Below are experts of layer 2 (counted from 0) of a mixture-of-experts language model. Rows are named router (the router's row for the expert), up (a neuron's input weights, with its number) and show model dimensions 0-223. Each number is 200 + 20 x the weight over its row's rms, rounded and kept within 0 to 999.
After each expert's rows: "mostly gets" lists some tokens that are sent to it at least half of the time. This comes from a sample of Wikipedia text that the model never trained on.

# expert 5
router,223,195,221,170,187,183,210,204,208,247,192,189,225,208,205,200,211,237,204,208,219,164,174,206,228,195,196,216,224,177,241,194,159,191,178,225,214,210,194,192,155,232,170,211,188,184,224,214,202,194,214,215,211,189,203,227,229,200,232,222,237,170,243,190,210,242,199,181,187,218,194,193,219,223,205,226,192,174,205,217,207,175,203,197,212,184,173,223,210,184,170,207,207,227,212,187,191,252,206,216,162,204,229,212,222,236,211,190,187,231,182,222,173,215,210,205,204,215,192,200,221,217,209,219,191,217,200,250,176,178,196,205,219,241,237,172,189,229,198,188,191,208,197,176,195,193,212,221,166,211,203,207,189,224,160,221,208,194,168,236,173,185,212,219,176,181,206,213,239,212,218,209,189,179,216,175,203,176,163,196,201,192,205,201,228,196,209,212,196,195,218,202,191,189,208,194,213,226,166,171,173,204,184,185,229,174,229,183,235,209,219,192,183,188,195,203,186,182,209,185,193,186,218,197
up7,203,215,190,227,179,204,183,206,187,213,195,202,195,174,234,219,222,190,174,204,203,217,162,231,170,178,201,198,206,198,179,201,215,210,180,189,217,189,252,199,209,195,197,205,215,243,222,183,221,215,204,217,212,221,211,196,201,219,231,211,197,228,178,211,249,215,225,239,205,233,202,222,178,211,176,206,195,215,183,198,180,253,225,191,160,184,203,203,239,211,176,177,174,211,200,188,200,217,178,152,206,205,164,199,153,244,204,192,194,205,213,209,214,213,232,191,202,185,223,195,183,199,180,193,202,189,141,211,208,230,223,230,193,196,199,214,239,198,177,220,231,211,208,138,194,187,168,210,201,193,198,202,189,180,190,181,189,218,194,186,180,184,214,219,196,211,188,209,173,207,179,223,196,216,209,221,195,185,178,195,202,203,204,117,211,196,202,198,188,226,165,213,227,207,216,198,227,172,201,204,202,187,218,191,211,209,212,216,185,206,225,195,217,215,219,226,193,218,172,199,208,204,205,191
mostly gets: " K", " G", " E", " C", " Re", " H"

# expert 7
router,169,213,200,188,202,221,202,217,204,195,200,186,190,179,186,219,202,178,209,213,192,228,191,182,178,189,168,218,226,214,181,214,262,209,196,180,169,208,180,227,165,216,182,218,213,178,189,175,236,167,209,177,228,177,230,211,232,173,185,198,182,242,199,218,198,224,214,232,185,220,202,185,207,225,182,207,195,201,217,189,219,218,209,232,200,188,210,226,199,196,206,183,216,242,186,211,220,224,196,216,180,190,231,183,218,191,190,188,204,208,198,185,214,168,185,193,234,205,172,241,188,234,222,205,213,214,242,175,223,213,231,200,228,219,211,221,189,196,211,242,218,221,197,205,237,225,177,192,230,195,176,197,202,208,195,175,193,164,173,222,167,202,180,211,223,201,185,157,164,187,213,214,174,179,206,180,178,226,199,207,194,192,224,190,170,236,224,204,176,180,229,199,185,217,204,231,196,230,199,164,222,189,217,205,181,210,202,208,212,232,178,221,207,202,204,196,226,221,192,175,200,199,194,232
up4,198,187,202,173,200,241,215,193,199,198,218,181,207,189,210,182,159,210,208,199,196,193,179,184,185,202,186,224,190,159,213,215,184,178,158,232,166,232,187,185,170,254,215,212,192,217,205,203,196,208,191,198,190,216,155,222,204,223,176,161,219,222,195,181,180,206,186,185,181,210,196,226,189,206,243,209,195,196,184,199,165,214,235,206,177,179,173,205,202,201,224,198,211,223,187,203,185,234,213,206,153,190,170,195,189,180,175,216,242,202,196,210,185,204,204,200,187,195,177,202,159,158,213,211,223,180,200,206,240,200,206,153,215,195,194,221,211,190,194,201,181,183,192,174,195,178,190,201,177,180,197,226,220,169,233,226,213,219,225,222,204,205,209,229,172,208,241,209,182,163,210,204,197,199,203,185,208,157,209,213,214,187,199,205,206,190,210,180,186,211,205,188,217,225,191,211,162,221,172,185,181,204,174,209,168,214,245,188,183,197,235,197,168,216,188,176,220,196,244,222,201,188,219,189
mostly gets: " F", " O", " Ma", " C", " con", " Al"

# expert 9
router,221,181,199,219,198,186,167,198,199,233,203,221,186,231,174,240,238,193,195,201,166,221,203,196,210,214,202,208,173,230,210,225,190,193,199,199,168,231,203,242,194,187,222,189,206,218,204,220,218,182,224,184,211,185,201,180,225,214,211,227,187,194,216,215,212,213,184,222,230,180,186,205,215,167,243,233,208,180,172,220,220,215,220,219,218,212,168,197,217,200,165,204,170,200,193,229,227,194,158,240,172,192,182,197,213,215,182,195,220,182,224,213,192,250,202,201,190,187,220,192,221,222,218,209,167,235,234,208,206,203,209,215,178,226,204,169,216,180,201,185,174,213,188,178,241,195,193,174,199,230,192,190,173,189,226,224,198,234,190,193,230,192,177,191,200,209,217,173,219,219,203,174,232,224,203,227,177,199,200,180,216,186,216,214,211,215,185,191,216,178,221,201,183,209,197,177,237,197,184,214,212,187,198,225,243,196,212,195,202,211,223,168,253,178,213,175,182,217,186,208,167,185,195,189
up3,209,213,231,173,213,199,170,189,199,185,199,220,203,198,202,214,175,234,217,214,189,235,204,188,212,167,195,236,221,221,189,207,190,200,209,209,184,196,234,203,171,217,223,170,198,219,184,190,190,222,169,183,246,165,165,236,219,180,185,202,208,214,201,213,206,171,208,196,197,237,201,231,193,215,207,215,219,225,195,186,217,186,204,192,192,151,218,205,194,227,202,202,202,192,225,145,200,175,220,199,197,193,178,216,176,223,196,203,200,200,212,208,186,181,183,143,232,163,193,187,172,204,184,230,184,206,186,206,212,214,199,188,228,223,199,209,232,228,194,186,183,184,189,193,179,207,199,177,198,178,197,227,237,237,177,149,227,198,195,185,227,191,184,216,182,221,230,221,227,208,231,201,185,208,239,198,200,211,219,175,190,198,184,181,233,216,177,176,205,219,193,180,189,196,184,209,219,175,191,214,167,186,241,215,193,178,186,197,213,150,173,225,201,219,177,201,202,194,225,217,218,215,171,205
mostly gets: "o", " 1", " 2", " K", " 6", " 4"

# expert 14
router,186,228,218,196,200,161,191,214,179,199,205,188,172,227,207,201,221,172,193,245,221,219,212,185,202,198,211,229,200,204,210,218,236,182,201,211,208,210,176,184,201,200,227,181,195,216,211,185,240,223,187,211,230,190,221,241,171,199,221,229,170,170,220,196,197,216,201,191,209,203,237,176,217,197,238,189,232,221,220,209,203,234,162,189,182,205,238,212,186,198,179,173,205,167,189,200,179,194,206,171,210,191,206,195,219,192,224,203,184,176,191,177,199,226,204,223,165,216,196,195,182,242,244,227,188,200,226,248,208,218,209,185,203,227,207,225,196,244,187,230,206,191,171,162,206,219,174,194,178,189,222,221,195,214,213,219,203,190,230,210,212,228,210,163,227,203,204,168,207,197,205,193,238,179,191,210,228,183,202,245,196,188,190,214,191,224,209,178,199,224,186,188,217,210,170,222,155,192,174,203,222,178,192,196,216,168,193,205,201,185,209,231,211,198,197,190,240,212,210,184,231,199,187,188
up3,193,195,199,205,220,235,206,190,193,201,233,170,208,199,223,171,220,179,206,178,228,221,199,200,175,207,204,221,223,195,193,223,238,228,197,205,192,179,221,212,197,219,186,182,213,193,180,239,242,166,202,188,169,225,182,197,218,185,178,214,178,192,202,194,183,174,185,207,197,230,222,211,196,229,207,226,227,208,168,180,216,203,200,209,188,173,199,195,210,200,221,200,248,184,194,203,203,184,164,187,223,205,196,223,153,207,171,204,189,215,180,199,209,193,221,149,210,196,195,217,198,137,173,182,220,221,216,217,199,194,220,200,212,199,169,143,181,158,208,220,188,207,221,227,249,206,222,196,196,189,228,189,171,196,190,209,230,194,210,191,191,191,209,210,212,209,168,202,214,180,214,201,193,199,175,219,230,208,223,197,183,220,195,189,193,186,204,198,204,174,185,230,223,207,217,185,185,172,215,162,188,234,203,257,197,209,196,190,226,192,230,197,207,204,229,187,206,212,170,195,192,212,168,247
mostly gets: " W", " p", " R", " Ra", " N", " L"

# expert 4
router,216,227,168,212,196,214,205,194,200,206,166,239,221,244,209,214,201,210,193,218,207,202,214,201,211,238,185,204,184,190,220,176,181,215,174,205,229,207,178,205,189,209,208,228,212,232,184,186,173,204,211,207,196,204,182,212,199,217,199,167,185,225,166,171,211,205,199,187,206,203,188,198,229,191,229,212,191,220,193,236,200,193,181,185,196,206,210,160,193,217,192,247,228,180,226,218,158,212,209,215,180,222,229,209,166,174,175,195,223,192,224,217,197,176,187,210,190,227,189,224,206,190,155,168,192,185,167,219,198,188,218,216,233,195,194,185,197,152,235,190,233,174,203,203,211,184,201,162,194,210,163,182,225,196,198,193,206,175,201,207,217,205,177,196,199,195,183,215,186,205,224,243,171,209,180,187,251,184,189,221,206,204,194,204,181,187,221,181,209,225,197,152,217,200,217,212,172,181,191,177,212,191,212,171,183,153,187,165,155,174,185,207,205,192,209,207,184,213,229,215,162,197,180,205
up0,204,211,224,216,216,195,163,174,203,157,218,212,184,196,187,189,162,153,192,201,236,194,210,166,189,213,197,210,204,210,182,219,231,206,189,190,183,192,192,177,209,193,195,187,208,201,218,180,224,215,188,186,223,213,201,187,175,197,221,203,193,218,220,227,194,180,217,186,186,217,206,215,198,261,178,201,174,162,199,175,216,231,180,236,216,169,189,215,165,197,187,203,182,194,196,187,176,212,224,227,186,158,200,178,220,255,163,181,179,192,209,211,198,193,221,214,193,196,233,231,222,219,211,232,195,215,216,215,205,210,156,206,212,221,196,207,177,178,205,211,224,230,180,210,156,192,226,192,212,193,192,190,192,187,199,167,205,191,216,165,163,207,194,231,189,179,200,222,204,203,192,182,187,202,216,206,176,199,188,186,180,205,178,233,212,202,215,207,158,180,181,169,195,206,217,195,178,219,185,245,248,223,195,229,188,202,222,208,203,189,179,214,184,227,226,169,214,183,209,223,177,224,178,208
mostly gets: " I", " It", " which", "ative", "%", "round"

# expert 15
router,175,230,169,221,172,214,177,228,168,197,178,230,187,185,202,191,192,172,189,207,175,211,227,176,178,220,198,203,171,209,190,191,216,222,230,176,204,196,237,163,256,195,195,167,174,212,181,188,165,222,166,217,192,195,200,218,174,173,190,191,190,227,195,202,222,179,214,174,224,194,216,219,176,221,213,199,179,216,206,215,166,209,183,218,186,190,220,210,172,228,194,174,199,184,198,205,196,168,204,159,229,224,198,213,190,213,194,214,183,156,220,162,188,167,195,214,210,191,216,190,185,191,175,196,209,221,166,170,192,239,222,221,172,182,182,201,182,202,199,195,230,169,201,201,163,194,206,189,216,195,231,211,216,195,216,195,192,234,235,194,226,212,248,198,184,202,224,225,158,191,197,187,211,240,198,217,197,194,193,177,176,191,205,172,187,164,189,192,189,225,190,205,214,195,175,168,202,191,197,188,197,221,211,195,152,216,202,229,187,158,189,187,207,198,194,211,205,216,221,214,196,212,211,206
up3,214,207,187,200,186,198,168,226,190,190,185,175,218,184,223,234,214,209,204,250,217,239,196,198,174,188,203,233,203,203,174,184,209,221,187,200,176,186,225,193,209,230,174,198,191,230,167,214,197,218,160,204,225,208,171,232,223,193,211,237,205,227,196,188,212,217,208,233,194,232,199,208,223,232,200,216,179,209,156,208,187,203,187,250,181,207,199,217,192,197,196,219,212,210,191,208,138,209,231,182,222,227,174,184,227,161,213,197,204,168,192,215,188,229,187,186,241,218,213,203,186,209,217,207,217,190,199,195,227,205,194,197,205,203,232,192,194,238,198,171,169,193,184,164,187,193,210,201,230,222,211,224,181,215,204,192,192,186,178,210,204,195,178,234,205,200,248,204,189,216,207,244,219,207,229,203,159,178,194,206,188,213,213,175,191,205,202,189,162,234,205,201,194,178,210,204,195,195,196,195,153,220,230,163,178,168,208,166,203,190,191,221,201,206,213,180,190,183,183,215,171,208,190,215
mostly gets: " also", "ated", " had", " has", " have", "duc"

# expert 11
router,215,189,197,213,204,214,206,179,211,198,209,182,209,206,176,181,176,220,212,166,207,201,174,185,221,169,211,219,204,175,173,222,206,173,187,229,209,244,193,191,231,221,188,219,163,182,176,202,217,182,190,227,201,182,194,227,186,179,215,230,213,160,234,231,199,201,182,190,201,208,217,171,193,204,169,201,173,231,166,182,228,175,197,180,161,181,189,182,167,201,204,205,182,224,221,202,224,184,196,212,192,181,209,164,194,174,222,177,212,169,188,220,154,185,177,162,179,198,206,202,188,209,216,224,231,181,214,237,193,202,166,203,181,184,187,188,191,210,188,195,182,185,178,228,201,191,208,210,224,180,194,214,225,206,221,214,206,216,181,201,182,187,177,237,226,156,206,196,213,222,209,163,202,191,226,172,229,187,213,188,221,216,203,209,230,170,159,229,207,169,193,246,169,175,192,223,194,222,205,233,189,189,206,201,199,184,186,193,200,192,234,206,200,231,176,189,209,175,207,205,229,204,173,221
up7,201,200,185,179,199,183,199,208,197,226,204,192,205,192,243,188,195,199,178,219,212,222,206,189,205,195,206,205,230,200,192,207,190,196,227,174,204,211,259,209,211,192,205,240,210,209,192,191,239,182,149,190,200,232,184,214,209,222,196,200,208,178,196,210,213,235,215,165,197,204,193,224,230,213,183,231,181,208,219,211,192,207,190,216,186,189,186,191,176,173,208,239,212,199,192,209,209,202,203,181,230,207,210,227,226,227,197,199,199,195,202,196,210,189,197,148,201,197,188,203,189,190,189,253,175,209,177,227,196,162,188,184,246,210,201,187,214,181,172,202,197,205,152,209,155,185,188,205,167,182,219,227,207,240,166,225,210,200,194,197,172,173,225,198,203,209,216,230,235,210,198,227,194,196,174,212,200,165,187,216,193,179,196,199,218,187,227,183,214,179,172,216,179,195,129,194,203,192,155,165,207,180,234,200,207,194,187,171,176,179,226,206,225,203,234,200,226,184,191,222,196,229,204,206
mostly gets: " ", "-", " st", " that", " St", " he"

# expert 1
router,198,183,203,162,202,192,171,192,218,208,222,182,220,223,194,183,224,194,211,219,200,239,193,185,206,200,165,173,171,222,203,196,170,225,197,211,223,230,209,205,173,173,199,198,201,186,234,189,240,214,195,214,192,192,170,196,212,238,242,182,231,192,193,169,193,192,169,199,182,200,213,225,183,190,190,215,199,193,229,195,196,189,215,213,189,200,140,148,221,191,187,187,190,233,188,217,194,204,175,222,209,214,215,218,202,199,212,204,230,223,176,171,184,199,217,205,194,210,223,187,154,221,177,207,232,180,178,204,182,169,178,187,190,206,225,221,205,165,177,204,222,216,195,233,191,193,204,221,211,213,196,222,203,199,222,199,172,213,205,231,202,185,222,178,229,224,200,203,220,214,196,186,173,162,212,202,196,187,205,197,213,209,189,192,213,200,206,143,245,220,193,214,170,216,194,204,204,198,206,224,179,203,222,202,182,182,200,168,220,158,227,184,186,234,230,168,168,171,198,228,181,191,221,169
up3,229,227,174,228,198,203,187,210,184,210,192,175,203,229,212,210,182,204,201,209,220,202,208,186,197,226,227,188,221,212,206,239,195,229,219,185,209,177,161,211,211,212,179,185,203,202,179,237,210,208,174,178,199,251,224,215,189,160,209,178,224,181,194,189,194,196,201,235,173,254,204,205,190,207,186,219,191,211,193,197,218,214,192,195,249,205,226,208,187,177,201,175,226,222,195,205,184,216,199,187,216,207,212,186,200,203,210,210,216,211,218,156,190,170,223,179,243,198,240,224,209,231,205,151,187,216,189,189,224,200,191,225,218,253,181,179,186,234,187,218,203,213,221,200,189,211,184,206,196,189,215,163,201,211,158,199,228,210,203,204,206,209,192,225,262,154,177,192,230,191,188,214,216,195,198,212,211,209,176,212,209,212,196,186,186,188,203,196,196,192,189,228,191,181,217,221,201,209,196,176,220,222,211,247,179,173,147,202,191,201,173,173,213,184,176,214,190,188,209,211,217,223,189,221
mostly gets: ".", "\n", " |", "==", ";", ")"

# expert 6
router,202,217,202,194,178,241,205,179,233,163,207,206,198,192,200,199,213,182,179,206,180,230,208,198,196,189,236,205,187,192,218,222,211,219,210,164,210,248,171,167,235,183,207,228,191,230,226,210,204,183,194,164,207,240,220,156,214,185,234,226,190,201,215,199,187,211,205,210,186,189,174,215,201,195,215,173,192,220,217,191,209,203,216,207,209,178,205,162,231,162,232,161,197,177,196,202,214,183,161,218,199,224,232,207,201,225,193,199,194,229,189,216,201,221,213,185,209,174,220,222,178,195,188,245,203,178,190,187,229,238,171,196,221,199,211,217,190,194,168,205,183,188,193,202,225,208,192,194,197,228,176,165,196,227,207,197,207,185,197,176,223,179,190,235,175,206,235,199,209,193,168,227,194,216,209,198,180,179,206,186,176,211,173,203,206,177,218,211,187,218,231,209,205,201,164,217,223,228,223,240,186,172,226,199,172,208,209,190,204,206,171,240,199,245,198,205,213,188,168,200,186,211,234,207
up7,232,197,181,241,217,196,219,217,166,193,166,193,224,209,214,217,195,208,219,216,213,199,181,182,204,228,227,192,259,203,202,217,219,214,184,199,183,187,174,237,196,219,200,223,198,220,255,206,203,179,226,222,202,222,188,194,209,183,216,202,197,197,239,192,217,219,192,217,169,187,253,189,223,191,190,188,204,210,215,222,246,203,199,225,201,179,235,229,184,189,161,203,238,215,209,202,169,216,239,184,157,207,214,233,228,188,218,201,219,215,202,183,205,204,224,201,189,243,198,213,207,204,215,214,167,212,161,231,177,185,172,205,230,203,205,208,213,217,194,202,199,220,196,200,192,178,203,183,190,185,215,208,208,223,218,239,233,207,190,202,197,173,168,184,154,187,219,194,193,194,186,208,236,176,196,162,205,227,176,200,173,209,203,191,224,153,197,172,193,239,197,200,181,189,218,207,190,222,181,185,217,200,215,201,218,204,207,194,215,195,221,196,224,210,179,199,198,219,210,176,202,202,230,230
mostly gets: " the", " and", " is", " in", " (", " a"

# expert 12
router,216,207,203,187,184,184,229,192,195,242,192,211,195,180,195,200,211,186,211,190,211,186,195,200,206,159,204,165,204,192,203,205,173,181,199,197,200,170,228,220,166,190,198,192,202,221,181,202,199,178,199,231,163,196,191,192,186,201,186,210,204,195,176,177,192,173,209,180,161,227,217,208,173,192,174,177,211,178,199,194,187,165,198,228,208,205,171,251,195,202,191,207,192,183,195,209,177,237,191,156,210,162,191,175,204,185,208,206,175,231,197,201,210,231,180,190,202,217,153,174,226,171,167,196,207,247,182,165,191,184,188,195,189,197,177,210,220,217,185,180,171,204,234,161,166,194,196,234,201,162,230,227,199,218,191,207,197,231,192,222,211,232,218,222,224,180,208,227,195,214,198,214,226,202,199,190,201,230,211,183,175,200,178,180,213,174,199,187,182,173,191,224,228,204,243,159,197,219,213,171,221,221,202,220,220,234,204,175,204,185,200,181,184,230,222,198,187,179,233,202,235,176,199,223
up3,198,201,208,215,190,185,181,189,208,180,206,206,134,235,200,202,180,150,209,199,188,218,213,197,188,221,178,177,184,185,214,221,226,205,217,216,219,177,200,207,222,194,209,188,186,186,221,186,180,183,176,187,199,261,195,221,190,206,164,211,206,200,232,213,223,201,197,195,165,195,210,215,188,243,176,218,199,173,198,183,163,200,213,156,167,183,192,167,192,179,204,197,202,189,160,216,156,201,200,209,218,208,189,216,257,211,195,201,211,217,212,205,185,222,255,215,197,175,220,181,208,198,235,214,209,197,186,199,183,223,183,205,185,220,221,192,230,217,199,249,189,207,192,197,244,222,188,200,190,202,213,217,188,196,207,221,174,189,205,141,217,211,188,201,191,195,235,212,211,189,215,228,185,173,190,178,159,176,221,201,177,188,213,181,185,201,200,219,191,210,172,198,198,209,195,172,189,150,209,200,191,171,223,200,198,202,181,227,205,200,177,169,198,180,172,189,201,200,204,187,200,229,207,174
mostly gets: " De", " A", "as", "c", "ni", "co"

# expert 0
router,172,221,221,202,208,204,202,218,190,205,187,203,201,174,224,182,228,246,157,191,175,186,223,200,205,227,246,210,180,188,197,200,193,198,192,179,204,155,198,193,198,211,201,215,218,202,199,213,205,210,201,223,229,223,170,170,223,181,208,213,188,205,203,170,221,169,193,223,203,219,214,182,177,181,216,191,181,219,184,191,211,170,163,190,205,213,169,200,203,181,203,199,179,217,229,237,205,212,221,196,215,204,207,193,202,178,188,167,182,230,199,204,206,197,176,235,235,198,223,212,236,207,204,205,189,185,168,203,158,190,229,180,191,205,208,169,177,226,208,201,175,217,171,198,203,235,200,219,223,222,244,222,238,201,170,219,213,208,219,161,208,197,183,196,154,219,172,184,244,191,162,212,214,213,181,200,220,220,175,209,200,174,193,206,219,173,198,214,219,224,171,205,222,199,240,148,242,180,173,202,205,191,184,204,201,160,192,209,202,207,179,187,204,188,204,188,198,180,195,176,211,181,174,211
up3,248,213,195,151,214,215,183,208,199,228,196,196,169,212,171,203,221,191,195,172,205,183,182,221,200,221,196,176,210,178,248,213,182,201,169,195,175,188,214,189,196,209,193,229,213,188,229,228,176,177,190,203,206,201,197,200,189,201,181,152,198,165,224,236,224,200,212,193,189,228,207,208,182,202,196,217,196,174,244,202,203,215,197,180,185,195,191,200,214,172,194,242,227,178,178,143,212,253,217,220,186,232,209,196,205,197,198,205,184,218,203,208,168,219,216,197,185,212,226,223,203,235,205,199,208,181,207,198,177,191,169,207,233,205,218,175,224,178,203,197,205,196,224,191,210,201,224,220,184,176,202,214,223,203,211,201,177,210,205,200,201,178,205,200,198,204,238,210,194,223,184,212,199,187,191,178,196,188,231,205,197,207,238,167,232,208,220,197,184,232,189,188,151,184,177,220,178,180,198,159,214,176,230,158,197,174,205,162,210,211,165,208,222,226,161,194,209,206,187,160,196,217,188,213
mostly gets: "to", "fe", "pe", "ru", "bu", "che"

# expert 10
router,215,184,200,178,198,234,182,211,207,203,224,206,184,216,222,199,164,177,184,235,205,211,175,212,174,189,177,221,212,193,200,176,236,167,182,194,206,216,225,199,195,192,167,233,204,189,179,184,173,210,195,180,239,211,195,201,175,210,186,164,208,214,180,236,198,200,220,198,221,207,153,190,172,174,209,205,199,207,237,219,218,225,207,157,216,210,200,172,191,213,254,229,201,199,205,210,212,187,213,193,183,212,188,218,192,213,177,221,170,213,211,201,231,160,180,180,208,174,205,195,218,203,224,189,200,162,209,206,221,217,191,223,234,209,212,230,220,179,218,193,179,208,189,173,208,185,207,187,226,192,188,176,201,212,191,192,200,203,164,198,155,209,178,184,211,215,225,226,183,175,232,193,152,205,190,204,219,221,211,178,203,180,245,156,191,238,221,181,192,237,207,156,230,208,181,181,206,174,228,208,212,211,175,194,194,231,207,218,190,203,187,225,216,180,173,183,192,201,173,210,204,205,194,187
up3,213,194,182,260,179,208,184,187,210,234,161,224,160,202,175,191,152,199,219,209,222,232,212,173,198,208,227,189,212,231,204,204,202,217,215,239,163,202,206,177,220,192,201,189,185,206,200,192,236,194,217,209,230,205,190,218,204,207,240,195,210,212,213,226,180,169,251,200,201,206,223,215,202,218,219,202,190,191,209,192,218,208,221,250,237,176,172,187,181,199,188,200,181,242,210,198,192,226,188,210,228,179,201,187,201,219,207,213,198,192,206,200,205,212,172,190,184,212,225,199,181,192,185,192,188,180,193,209,179,131,196,199,171,178,192,181,232,185,168,213,179,215,206,195,175,193,167,184,200,213,219,187,177,239,190,213,198,200,206,201,196,202,223,200,190,212,170,182,195,239,181,214,223,181,203,165,159,186,214,199,201,244,200,202,200,213,195,227,173,224,208,207,199,201,203,178,210,183,163,229,175,194,164,182,188,200,200,150,198,201,191,205,184,182,218,179,213,217,168,193,214,220,201,203
mostly gets: " 19", " 18", " were", "|", " one", " two"

# expert 3
router,228,185,184,243,198,168,174,182,182,195,225,186,203,185,186,196,223,189,191,201,242,230,211,214,195,188,206,199,221,213,182,195,173,192,213,183,176,219,168,166,183,194,241,208,180,189,182,212,189,212,203,191,195,223,166,190,184,225,204,181,199,222,224,204,213,174,203,207,198,213,175,174,169,223,217,211,232,198,180,181,185,232,239,242,177,188,186,199,225,176,182,187,222,194,211,170,184,190,195,232,215,186,215,178,186,222,177,229,213,223,187,238,176,214,207,206,163,199,214,210,213,190,217,220,183,167,187,178,197,220,201,178,176,192,199,215,221,214,168,175,187,197,238,219,198,196,219,214,172,160,202,186,212,171,207,208,250,212,206,207,199,199,202,204,241,200,198,230,210,161,197,202,222,239,196,215,162,205,218,163,184,213,221,173,200,203,193,212,188,208,172,192,197,200,193,229,174,199,219,212,224,235,215,187,222,159,194,220,192,219,202,195,183,188,206,183,195,231,202,194,211,205,247,152
up7,232,198,221,173,212,176,204,233,202,187,208,171,169,166,207,221,207,228,213,200,186,230,202,178,224,156,191,237,216,231,175,214,206,206,208,195,200,197,202,195,191,197,231,209,186,210,179,196,195,236,170,198,227,213,223,175,183,173,166,196,212,218,167,158,180,225,192,190,200,189,185,207,216,242,199,207,191,183,191,186,220,199,152,212,235,187,207,220,187,209,203,193,170,197,192,204,209,184,213,198,198,197,211,190,203,212,193,195,186,189,213,216,209,215,206,191,206,197,180,230,218,216,173,180,193,221,208,202,185,218,176,157,204,198,216,199,240,178,209,200,220,276,197,190,202,209,238,208,194,197,233,230,225,199,189,204,209,218,204,193,215,190,199,204,163,179,208,178,237,172,206,187,207,173,188,161,223,236,195,202,156,236,201,212,228,155,217,200,186,225,231,196,188,197,178,209,156,226,186,162,207,192,199,203,198,232,217,192,220,174,227,207,194,191,218,227,200,188,226,226,195,211,202,190
mostly gets: " is", " was", " or", " are", " m", " ="

# expert 2
router,213,177,207,200,213,197,233,172,200,184,178,180,166,222,233,203,190,221,205,203,224,170,218,192,205,185,191,207,257,188,188,197,223,224,212,169,199,201,174,222,209,186,215,216,247,207,228,180,219,211,169,196,195,197,182,223,166,206,180,176,215,177,250,210,219,236,186,182,187,224,190,222,239,187,190,194,249,181,191,194,191,189,178,191,208,208,203,231,210,162,241,191,198,229,233,179,205,200,225,225,201,168,199,208,210,194,215,197,186,193,204,225,212,186,196,196,201,178,198,230,177,222,208,208,175,221,218,179,232,155,186,200,231,208,225,222,178,213,193,183,210,223,201,181,213,180,164,203,184,190,243,205,201,183,207,183,211,201,191,181,218,217,218,198,220,172,187,175,201,200,210,211,190,206,224,187,174,205,202,207,197,180,211,195,212,213,236,222,201,205,177,223,182,191,191,223,163,163,158,194,219,164,216,201,231,193,232,203,236,218,193,212,175,173,214,194,205,197,163,199,228,223,200,210
up7,252,202,212,178,198,197,168,190,200,175,207,208,204,218,177,192,196,207,223,187,190,204,195,180,208,182,209,177,168,186,230,228,161,206,177,164,216,196,185,199,199,231,186,225,202,169,203,199,228,201,184,168,180,199,182,213,259,230,174,196,136,207,190,183,205,210,248,140,208,201,207,212,202,209,166,208,157,220,210,189,191,174,200,214,203,170,202,189,211,203,186,195,199,217,197,173,184,197,197,188,210,228,236,232,191,226,203,216,217,201,197,172,196,201,207,183,195,203,194,188,210,231,179,190,210,208,193,226,221,231,205,205,224,235,176,243,192,187,186,197,190,229,188,173,210,231,231,213,184,186,172,195,189,176,196,237,193,183,202,214,196,174,181,197,149,182,208,192,195,230,206,240,185,197,219,183,202,167,202,200,201,186,213,239,227,175,209,207,187,181,191,214,218,196,226,230,200,213,232,215,226,173,222,217,199,202,195,199,165,204,182,193,183,209,207,231,207,210,198,180,183,222,196,206
mostly gets: " P", " re", " S", " G", " F", " f"

# expert 8
router,219,213,226,180,213,229,187,221,185,192,195,169,196,186,196,151,211,194,205,189,219,196,195,227,213,234,202,214,203,208,189,204,221,192,195,229,198,193,204,206,210,166,199,175,216,189,217,216,195,218,199,191,186,199,210,186,242,164,206,191,213,173,193,178,213,205,211,222,185,228,229,188,197,230,203,221,159,214,177,183,176,177,173,169,189,207,214,222,211,218,187,224,210,176,149,202,201,221,197,188,194,243,183,166,205,186,180,201,220,230,231,229,188,195,162,194,177,219,213,233,205,160,215,157,181,215,169,198,165,168,193,179,174,198,172,168,177,212,223,223,191,194,187,219,188,175,233,160,230,211,198,218,210,188,194,191,216,198,189,184,187,178,195,176,153,189,213,205,211,206,181,222,176,197,201,212,200,185,226,208,219,237,209,202,187,218,177,202,196,191,153,206,208,190,231,160,201,195,230,170,211,209,202,184,166,179,184,188,207,193,222,176,163,176,215,224,199,203,193,195,170,176,200,217
up3,199,194,142,200,193,231,193,193,191,227,209,220,196,232,220,208,189,156,214,202,168,218,177,182,222,229,167,209,246,207,254,206,178,208,212,171,207,211,207,174,201,195,209,216,192,209,210,190,203,205,198,183,226,212,168,179,190,207,198,208,219,203,197,230,187,218,209,205,192,229,226,197,195,209,185,201,208,215,202,201,241,206,178,227,168,200,190,196,223,204,232,193,221,215,206,164,181,221,211,213,207,203,189,198,164,200,224,206,185,214,203,213,190,183,211,213,194,219,243,195,174,200,209,220,215,220,212,192,194,205,201,227,256,205,220,209,194,172,174,251,228,222,228,200,197,178,224,188,232,199,192,224,210,171,212,202,176,207,173,233,174,185,169,183,176,161,184,172,149,231,215,205,177,207,194,204,208,193,206,185,170,206,213,189,203,196,206,220,215,190,208,187,171,175,191,202,209,181,175,185,187,201,195,180,204,204,215,163,186,205,194,222,154,220,185,176,189,205,166,187,191,257,210,224
mostly gets: "it", "and", "ish", "st", "ide", "ill"